Experts of a small language model: 31.3M parameters, 16 experts in each of 11 layers.
Below are experts of layer 5 (counted from 0) of a mixture-of-experts language model. Rows are named router (the router's row for the expert), gate (a neuron's input weights, with its number), up (a neuron's input weights, with its number) and show model dimensions 0-255. Each number is 128 + 32 x the weight over its row's rms, rounded and kept within 0 to 255.
Before each expert's rows: a language model's description of what the expert responds to. This comes from a sample of Wikipedia text that the model never trained on.

# expert 8
Description: Prepositions, linking phrases. Prepositions of, with, by, from and linking words such as as well as, including, such, According, often before the.
router [161 117  87 146  96 153 136  87 136 128 161  84  69 115 133 155  94 164 140 168 133 129  94 154 133 110 136 112 124  79  68 130 162 149  71  77 193  62 142 141 151 197  56 202 208 141 144 189 142 153 141 183  86 103 145 130 205 142 148 116 106 148  92  76 151 132 116 141 107 146 110 185 149  90 119 171  98 138  94  86 149 146 124 176 104 113 164 126 183 163 124 126 135 154 111 136  84 166 143 145 152 126 138 150 103 131  88  65 161  70 129 112 139 133 100 158 146 155 124 184 144  84 157 145  97 124  68 176 127 142 173 112 105 141 117 160 145 175 172 170 135 108 158 125 123  99 138 137  94 106 110 107  42 182 124 111 102 167 114 127  91 134 158 167 214 124  85 148 112 140 111 124 174 122  95 107 144  63 136 160 137 146  73 107 140 164  78  99 147 126  80 132 104  87 158 108 135 160 119 119 109 200 159 153 121 156 129 110 128  57 130 170 115 175 122  96 150  91 141 154 154  74 122 184 125  94 100 149 134 162 110 134  93  90 114  88 151 100 143  89 119  91 116 127 130 148 138 158  99 167  82 126 134  75 122 104]
gate1 [109  99 111 199 114 123 130  90 156 159 144  87 149 160 111 157  78 134 178 137  76 129 166 122  78 111 151 164  36  94 153 129 111 112 130 141  58  93 107  54 148 148 140 136 107  98 204  69 142  72 103 112 158  90 158 144 127 145 132 115 200  86 122 180 150 145 127 133 104 148 134 152 178 156 148 118 183 108 162 139 238 149 193  65  99 125 138  93  60 118 129  87 126 124  95 101 130 115 135 105 146 137 129 124 103 105 183 126 125 178 142 130 108 109 102 121 139 131  67 130 134 133 133 123 126  94 170  99 122 133 111 166  85 166  70  48  99 125 122  84 122 168 125 120 128 128 138 189 132 118 151 101  95 117 104 138 122 113  97 118 142  48 166 140 162 119 147 127 195 174  73  91 114 111 118 155  90 169 127 137 187 130 105 119 157 155 131 126 131 105 160  96 108 132  88 162 151 138 132 150 112 109 150 151 112 229 143 119 149 193 175  88 156 108 121 137  62  71 102 165  67  99 133 133 118 133 152 145  88 136  95 120 152 178 161 153 116 106 133 154  93 136 129  99 113 146 147 168 166 124 137  93  85 109 140 150]
up1 [113 139 143 152 135 156 144  67 157 144  88  95 185 121  73 160 163 137 109 138 131  78 123 130 124 142 105 167 123 116 102 165  81 161 166 104 108 132 123 131 130 131 145  70 151 108 126  97 141 128 102  96 126 123 107 132  88 169 162 128 182  71 121 130 106 114 136 161 110  75 103 153  80 163 113 178  93 132 160 136  95 135 199 102 123  83 109 117  70 160 150 107 122 142 162 136 133 104 128 113 129 162 112 167 183  90 101 104 109 141 115 111 153  86 163  86 138 124  85 127 131 122 119  87 123 142  88  84 144 105 136 146 146 176 177  96 111 115 149 111 136 129 223 107 135 116 115 247 147  87 165 133 198 150  99 153 178 177 109  62 160  68  96 198 134 140 130  96 127 178 122 150  89 171 184 122 170 122 116  93 112  82  94  96 155 223 123 172  79 143  89 133 184 162  67 104 139 136 173 112 158 115 156  83  96 178 147  73 144 171  96  58  92 137 100 163 110 171 125 158 188 113  99 105 121 152 137 149 159 127 117 126 115 124 121 109 114  58 148 132 119 143 173 108  80 153 127 144 152 107 133 173 154 131 104 137]

# expert 10
Description: Table and infobox structure. Line breaks, pipes and column headers in tables and infoboxes, e.g. Votes, Candidate, Turnout, Seats after, Written by.
router [123 156 111 108 144 123 158  91 146 119 170  61 107 124 103 178 112 138 106 142 121 135 102 155 201 154 127 125  91 111  90 154 142  90 184  56 156 109  99 145  79 165  40 162 114 103 129 141  97 192 124 153 145 138 174  82 131 176 174 125 156 123 155 116 118 158 185 172 192 134 115 141 104 154 149 184 187 132 160 100 188 167 132 192 129 130 130 149 124 107 172  45 118 112 111 170 148 150 105  89 193  95 132 147 159 139 133 145 151 114  98  63 159 177  92 153 102 151 124 110 107 101 170 115 113 133 154 183 151 114 157 135 150  65  99 119 157 164 135 174 161 181 157 115 118 151 135 182 148 179  98 131  91 159  87 130  51 114 107 117 104 140  85 137 149 111 168 138 137 138 130 103 142 127 117 126  91 136 119 129 185 116  80 148  83 132 126 119 115 165 186  85 148  83 134  77 139 169 111 104 131 115  59 186  94 160 130 117  93 125 107 148 109 142 163 163 124 114  97  95  85 131  89 139 118  78 149  78 163  76 145 123 104 116 117 132 165 144 136 147 150 137  92  94 122  64 131 169 144  99  61 147 104 128  51 100]
gate0 [172 175 144 127 107 142 147 136  63 100  87 151  93 129 125 132 126 107  74  89 136 122 122 151 117 147 175 106 100 135  86  66 135 153 144  78 105 123 144 134  91 131 160  90 153 117 159 144  99 156 115 131 139 116  36 148 167 117 126 141 144 111 114 188 119 116 147 172 109 193 145 155 127 111 120  83 125 116 182 114 144 163 101 157  94  86 126 104 150 137 139  85 117 131 137 169 142 108 255 138  94 214 166 133 141 145 102 111 157 127 186  82 163 117 128  92 127 128 100 158 131 127 137 194 164 198 125 110 151 169 131 124 155 135 140 126  95  84 166 157  64 106  91 131 115 114 133 102 116 136 145 115 102 153 100  72  86 165 129 112 140 169 165 100 134 140 114 135 109 142 172 194 164  84 127  84 174 102 137 147  93 111 112 138 175 162 144  78 133  91 136  75  89 196 111 138 104 127 147 184 177 106  99 148 139 129 131 100 198 135 111  61  72 121 152 147 150  98 192 116  93 145 168 102 142  85 129 101 144 146 168 117 125 135 121 140  95  84 110 152 151  20 175  96 167 140  84 105 114 106  91 107 138 119  76 106]
up0 [154 122 120 133 163 157 150 174 114 115 159  89 134 143 115 154 141  86 125 103  96 208  31 111 120 132 146 114  97 108 113 148 169 146 128 118 109 110 126 115 189  76 168 128 114 188 126  83 146 115 150 126 195 118 113 186  94 160 114  88 157 154 113  63 122 163 125  78 162 182 119 131 115  97 111 116 142 132 147  51 151 140  68 135  93 128 179  86 150 127 137 142 142 145 109 105 148 117  44  76 113 123 123  93 119 120 149 153 172 139 102 111  57 105 203 111 166  77  96  89 118 180 137  90 138  96  69 146 148 159 203 146  93 109 135 168 119 117 103 159  98  61 150  78 158  84 137 169 175 120 160 169 120 123 126  99 100 135 123 135 167 124 188 112  96 142 144 114 135 129 180 186 140 143 111 113 168 143 102 173 130  71 206 151 137 194 122 169 112 179 105 160 112 155  79 125 133 137 101 126 123 103 150 173  73 121 114 120 145 134 104 185 128 103  77 148  83 111  87 139 139 118 137  83 131 147 159 109 130 139 129 149  90 173 110 167 152 180 110 122 164 106 129 137 158 128 131 142 120  68  79  69 122  75 126 149]

# expert 6
Description: Possessives, perfect auxiliaries. Auxiliaries has, have, had and possessives its, his, their, plus mid-word pieces like Ha-ag, e-ag-le, Ke-og-h.
router [ 85  89  67  82 139 177  98 116 138  56 163 129 153 133 135 141 127 137 127 122 172 143 134 103 102 167 135 125 118 140  92 115 121 144 138 101 160  89 135  93 145 145 106 112 123  98 163 159 151 113 132 145 136 144 122 157 151 141 172 126 104  95 125 144 118 142 126 123 150 190 132 147 152 102 148 168  91  88 138 107 180 131 154 164 177 123 115 161 170 172 123 142 120 121  93 163  80 146 145  71 159  45 188  60 170 141  70  96 213 155 142 132 113 140  97 154 118 175  73 181 193  76 166 164 141 112 143 130 149 155 114 132 177 140 185 162 187 178 126 136 117 136 140  39 103 107 149 153 110 112 143 154  89 115 106 101 124 196  97 117 125 124  43 112 165 128  88  70 109 176 136 125 161 129 129 117 152 147 117 173 127 106  91 128 161 145 124 121  67 153 158  75 130 164 106 134 181 175 167  50 102 102 146 155  98 184 116  99 118 160 116 125  86 108 107 135 127 139 179  92 125 129 167 112  85 108 153  71 132 150 122 149 115 112  95 163 125  66 167 107 145  75 106 103 136  74 147 141 110 112  71 159 168 104  91  65]
gate0 [117 117 155  91 111 144 188  97 141 120  67 158 144 158 136 103 105  54  80  89 136  71  92 167 113 170 123 104 133 125 127 117 141 146 105 108 156 141 137  76 103  80 139 145 119 126 177 148 102 115 156 106 122 156 139 181 204 103 121 141 158 140 184 209 139  95 141 180 140 198 163 133 141 100 154 138 134 143 133 105 142 146 121 121 107  82 108 119 150 134 112 107 116 156  77 156 119 111 204  98 144 179 139 101 158  31  99 146 173 142 151  47 141 161 139 115 159 121 123 143 141 141 154 193 142 171 136 106 154 167 142 132 129 147 140 106  96  95 191 131  97  94 133 145  96 141 135 116 118  98 150 202 104 143  98 100 107 135  89 109 121  88 156  54 141 158 174 101 132  69 145 174 163  83 133  54 150  78  95 145  82 118  75 168 129 131 162 121 184 133 105  79 107 211 126  92 140 155 142 147 161 113 162 129 133 109  84 140 183 158  83  73 110 152 117 122 160 104 127 134 112 178 171 130 130 115 121 125 126 108 140 114 113  97 131 129 129 119 140 116 198  54 117 110  98 153  94 104 119 153  88 100 125 128  36 114]
up0 [152 190 117 159 150 119 151 156 152 125 169 108 105 164 146 163 140  84 115 105 109 185  56 147 129 150 168 133 145 127  78  74 136 181  99  96 114  96 104 118 171 120  70 127 111 162 123 111 166 157 187  80 128 118  89 144 134 134  82  65  94 136  82  41 143 118 142 141 138 180 126 184 152 100  96  99 104  82 102  55 142 150 117 159 134 148 174 121 108 128 164 127 160 107 150  90 156 142  94  76  95  97 136  78 112 119 163 126 161 168 127 188  82  84 180 123 168  94  70  98 135 183 148 127 113  87  86 110 120 133 181  95 103 168 152 133 149  95 117 186 145 145  90  81 150 115 152 106 123 203 135 162  89 138 121 112  98 154  95 109 112  95 176 126 133 186 147 104 126  93 178 160 122 117 117 130 174 129 134 170 128  91 194 164  92 143  95 155 137 143 128 194 109 120 129 128 139 141 147 130 153 114 115 131  94 170 105 124 129 150 110 123 139  97 100 150  50 119 120 119 135 131 137 111 166 102 103 115  94 136 150 134  88 194 140 130 133 145 120 140 109  67 161 140 195 162 206 185 109  92  90  68 143  58  95 146]

# expert 9
Description: Section headings and newlines. Line breaks and the == marks closing section headings such as Notes, Books, Reception, plus verbs like became and founded.
router [124  73  78 100 148 113 174 129 119 103 145  84 177 128  67 183 101  98 164 187 146 161 115 123 188 141 103 179  98 101  58 144 155 113 131  75 142  79 145 135 137 191 112 135 125 120 155 158 164 148 124 140 156 145 124 131 147 192 154 113 141  97 143  70 172 199 154 176 138 140 160 205 157  55 159 147 168 110  93  75 154 191 186 110 141 143 202 129 123  81 162 105 160 123 130 164  86 187 127 125 121  79 159 128 127 125 106 101 186 108 123 144 154 157 101 145 139 125  96 164 177 100 142 152  73 142 148 138 152 147 145 169 155 147 114 130 119 146 144 136 173 184 139 118  74 156  95 122 133 103 125 133  48 108 127 127  64 156 166 105 130 161 107 122 149 116  76  94 158 153 116  70 129 194 105 135 108 115 120 147 119 129  92 147 121 160 121 121 141 118 141 128 161 113  96  66  88 176  59  94  70  86 139 153 154 145 156 134 125 108 102 142 115 120 108 144 159 116 169  88 121  75 116 107  80  44 144 148 164  90 135 123 100 149 122 115  94 107 102  78 114 103  98 134 112  88 141 169 146 117  70  96 138 108 118  77]
gate1 [ 78  99  91 170 124 129 132 140 134 181 153 139 175 184  92 143 151 130 156 120 114 146 146 108  92 150 163 128  55  74 141 189  82 113 167 150  41 133 141 128 119 161 100 130 146  49 161 113 155  89 111 140 134 104 151 175 134 145 114  80 228 120 114 169 144 123 112 118 155 104  51 105 167 166 147 150 212 154 168  94 238 140 147  68  89 165 156  96 117 142 116 110  98 135 121  57 132  96 160 137 141  96 158 115 115 142 143 155 153 215 108 148 122 122 103 125 140 122 129 124 124  76 115 123 154 143 147  99 113 161  94 154 111 113 109 130 108 119  85 102  69 163 113 170 160 103 155 124 117  80  57 115  69 134 170 187 112  91 144 101 148  86 165 123  84  84 140 137  85 162  72 133  83 112 116 158 130 154 131 143 149 127 144 122 134 122 125 148  86  94 124  75 111  98 112 187 218 144  82 152 142 164 153 134 125 172 183  89 128 141 144 114 130 136  91 105 110 127 115 119 139 104 132 145  75 136 148 151  88 149 171  98  97 138 138 120  85  87 133 147 121 136 149 155  74 139 101 135 200 114 135 117 129 115 123 135]
up1 [127 132 152 134  98 152 113  65 143 141 139 143 157 125 145 145 140 115 133 148 141 119 150 136  94 133 133 127 161 133 178 134 101 152 148  89  84 150 127 122 117 115 150 105  92 140 122 125 143 164 152 153 148 117  82 171 110 124 126  95  69 111 111 105 110 126 138 166 110  55 110  77 127 114 162 103  81  59 185 110 129 139 144 102 158 122 127 115 115 130 149 140 130 113 179 134 138 159 110 188 170 154  77 134 133  99 133 146 165 103 144  98 154  87 114  86 164  82  49 126 142 118 169 118 159 132 142  79 161  90  91 193 127 184 155 177  78 156 114  87 131 140 228 131 112 129 141 141  94 114 169 168 233 178 130 122 155 158 130  70 182 107 148 145 136 188 102  42 113 138 144 179 101 168 164 132 141 112 109 146 109  64 120 100 162 227 158  65 134 111 122  93 146 117  62 123 124  98 161 104 148 141 164 100  57 131 167  81 141 135  90  82 110  85 127 175 166  90 157 143 147 158 142 153 127 143 117 125 176 122 100 153 109 109  83 124  95  68 147 118 126 150 195 110 145 195 102 120 123  96 113 131 190 143  86 132]